config.toml
n_layer = 9
d_model = 224
n_experts = 128
experts_per_token = 4
d_expert = 48
d_shared_expert = 128
activation = "swiglu"
moe_layers = [0, 1, 2, 3, 4, 5, 6, 7, 8]
router_score = "sigmoid"
normalize_top_k = true
routed_scale = 2.0
balance_loss = 0.000897
balance_bias = true
init_std_router = 0.0151
lr_router = 0.000662
vocab_size = 8192
norm = "rmsnorm"
norm_eps = 1e-05
tie_embeddings = false
optimizer = "soap_variant"
lr = 0.00834
batch_tokens = [65536, 131072, 196608]
seq_len = 1024
train_tokens = 677400000
steps = 5509
dataset = "wikipedia_en"
Below are experts of layer 6 (counted from 0) of a mixture-of-experts language model. Rows are named router (the router's row for the expert), gate (a neuron's input weights, with its number), up (a neuron's input weights, with its number), down (a neuron's output weights, with its number) and show model dimensions 56-111. Each number is 128 + 32 x the weight over its row's rms, rounded and kept within 0 to 255.
After each expert's rows: a language model's description of what the expert responds to; "raises" lists some tokens whose logits its average output raises strongly, later layers aside. This comes from a sample of Wikipedia text that the model never trained on.

# expert 31
router [118 139 139 116 162 112 116 225 159 120 130 140 139  96 155 175 138 107 119 110 170 165  50  96  54  99 132 135 113 156 164 196 131 133  97 117 124 130 150 143 162 119 173 115 156 172 122 146 103 123 175 138  41 135  97  87]
gate6 [127 161 196 121 141  95 132  84 178 115 112 114 131  78 146 120 144 184  81 128 160 205 134 125 103  98 205 102 117  95 183  92 114 121 113 136 106 170 114 140  95 129 149 143 119 125 150 135 113  96 130 166 110 101 128  99]
up6 [169 163 124 126 196 132 133 121 108 139  98 116  94 118  96 123 143 106  87 149 139 164  98 130 113 114 158 149 105  40 162 146 169 101 141  86 168 126 169  82 112 118 143 137  60 115 134 148 127  66  66 101  53 137 153 161]
down6 [135 153 132  81 152 154 212 156  89 148 131 125 146 135  71 131 138  89  94 150 169 154 104  82  91 111 173 151 116 129 127 160 138  95 132 134 179 204  85 154 172 169 110 164 111 153 161 132 136 115  69 130 125 143 118 157]
It responds to: Verb stems before suffixes. Verb and noun stems followed by -ing, -er, -ed or -s, e.g. design, attack, trustees, surrendering, stagings, outnumbered.
raises: "ing", "ers ", "ers", "ership", "er ", "ering "

# expert 14
router [ 76  90 118 105 133 175 130 175 142 129  95 116 135 184 186 176 144 120 135 131 129 128  77 104  76 147 141 129  77 149 153 126  97 157 103  96 162 163 184 177 170 119 181  98 164 192 122  95 114 163 135 172 146 129 113 147]
gate0 [142 134 174 122 122 112 115 142 140 145 122 120 115 160 111 144  87 112 126 106  91 104 120 105 179 144 157 114 130 114 128 125 142 196 118 123 167 101 126  85 133  85 143 104 183 131 193 169 140 146 128  78 104  88 198  55]
up0 [ 85 149  92 142 132 105 126 167 127  98  96 147  79 141 144  62 145 141  79  68 127 172  99 111 131 150 140 131 111 140 143 121 114 136 121 168 155 127 106 165 126 117  72 101 134 158  98  97 139 140 122 168 148 127 106 113]
down0 [139 160  75 156 104 139 177 142 170 166 101 125 105 136 172  71 135 115 107 141 127  66 118 152 102  70 113 169 114  92 103 136 156  95 138 125 116  69 122 122  90 111 156 170 191 131  90 118 135 111 167 150 150 114 114 105]
It responds to: Coordinating conjunctions. Conjunctions and linking words joining clauses or phrases mid-sentence, mostly and, also or, but, while, then, although, &.
raises: "other ", "another ", "others", "ran ", "was "

# expert 11
router [131 104 202  54 132 164 172 143 170 141 124 178 142  93 117 175 138 130  88  77 124 104 116 118  85 110 122 151  97 132 143 141  86 118 147 115 175  91 135 183 135 114 178  98 125 166 150 132 122  80 175 149  67 117 139 117]
gate0 [125 125 178  98 149 191 136 109  96 137 143 127  97 158 108 126 188 148 208 175 128 118 123 154 134 144 119 103 128 173 123 165 153 132 128 168 142  71 125 138 130 109 185 168 162 115 126 113 116 105 160 151 123 154 152  87]
up0 [111 135  89  94 128 148 164 129 142 107 158  87  71 116 124 112 208 139 214 130 151 144 128 164 143 152 164  60 163 164 116 157 136  90 118 138  89 109 109 151  84 157 150 155 142 119 150 109 150 140 145 143 144 172 133 102]
down0 [181 117 116 139 116  96 171 113 168 151 118 117 162  79 137 147 180  84 120 107 157 113 126 155 137 147 121 161 157 164  91 107 153 106 113 173 151 177 136 147 182 108 125 152 125 191 158 104  81  84  94 128 182 103 154 154]
It responds to: Word-initial prefixes. Opening fragments of words, mostly Latin-style or spatial prefixes like dis, ex, inter, over, in, down, sup, cont.
raises: "played ", "c", "play ", "play", "s", "um"

# expert 4
router [124 104 127 124 147 128 125 135 107 113 107 157 140 106  91 166 112 109 118 124 151 138  33 146 125 148 103 103  99 159 177 165 116 144 153  91 142  84 146 131 146 143 175 110 149 139 166 140  94 145 173 171  87  67 129 109]
gate1 [ 82 116 139 126 162  71 147 129 111 119 163 105 113 111 132  71  90 144 117 197 159 145 125 120  99 100 188 113 204 102 148  89 110 126 129  75 196  93 133 123 105 173 160 121 121 144 167 109  83  88 106 138 168 123 122  77]
up1 [136  62 160 145  91 108 104 156 132 126 182 155 131  84 142 138 120 181 162 135  98 150 129  56  64 140 105  95 137 106 184 140 138 134 114 125 175 136  87 149 154 175 124 155 155 108  90  79  92 109 105 145 150  92 118  95]
down1 [ 38  98 133 201 140 178 140 105 115 122 122 110 112 150 130 136 110 138  88 135  64  68 168 139  82  75 116 118 157  69 149 156 143 142 173 143 145 122 107 103 152 105 107  85 167 106 133 133 112 154 160 108 103 125 155  98]
It responds to: Mid-word Greek-Latin stems. Inner pieces of learned words that take -ic/-ical endings, such as Me-thod-ist, syn-thes-izer, the-ory, dem-ocratic, and words like music, film.
raises: "os", "oph", "olog", "o", "ophy", "is"

# expert 13
router [122 161 161 134 169 121 101 165 120 101 122 125 104 134 134 173 137 141  64 121 153 115  41  93  89 109 128 127  88 111 148 139 150 108 157 133 162 135 157 181 132 147 167  77 181 163 116 164  87  98 165 160 130  82 155  87]
gate1 [ 85 129 170 116 178 134  82  92 167 134 159 157 120 147 148 102 130 106  64 114 160 184  78 102 190 130 152 134 117  74 148 132 121 162 161 170 113 140 148  62 167 143 125  97 114 146 130  85 104  84 108 136 156 164 136 118]
up1 [186 137 119 153 123 156 133 104 125 159 128 139 175  75 107 138 131 138 139 107 141  66 154 112  57 131 117 105 180 122 181 174 140  80 174 121 142  75 122 108 156 152  75 129 114  90 162 110 114 133 165 140  90  65 133  62]
down1 [121  76 114 109  83 146 174  71 141 144  99 113 155 190 122 125 158 135 168 132 110 135  73  87 146 133 152 137 165 107 134 180 141  79  74 120 156 105 111  76 101 130 131 133 165 151 176 148  84 128 125 147 140 139  68 156]
It responds to: Place and category nouns. Whole common nouns after the or a, especially region, season, town, School, Women, War, as in Baltic region, Women's Tag Team.
raises: "als ", "als", "al ", "els ", "s ", "shot "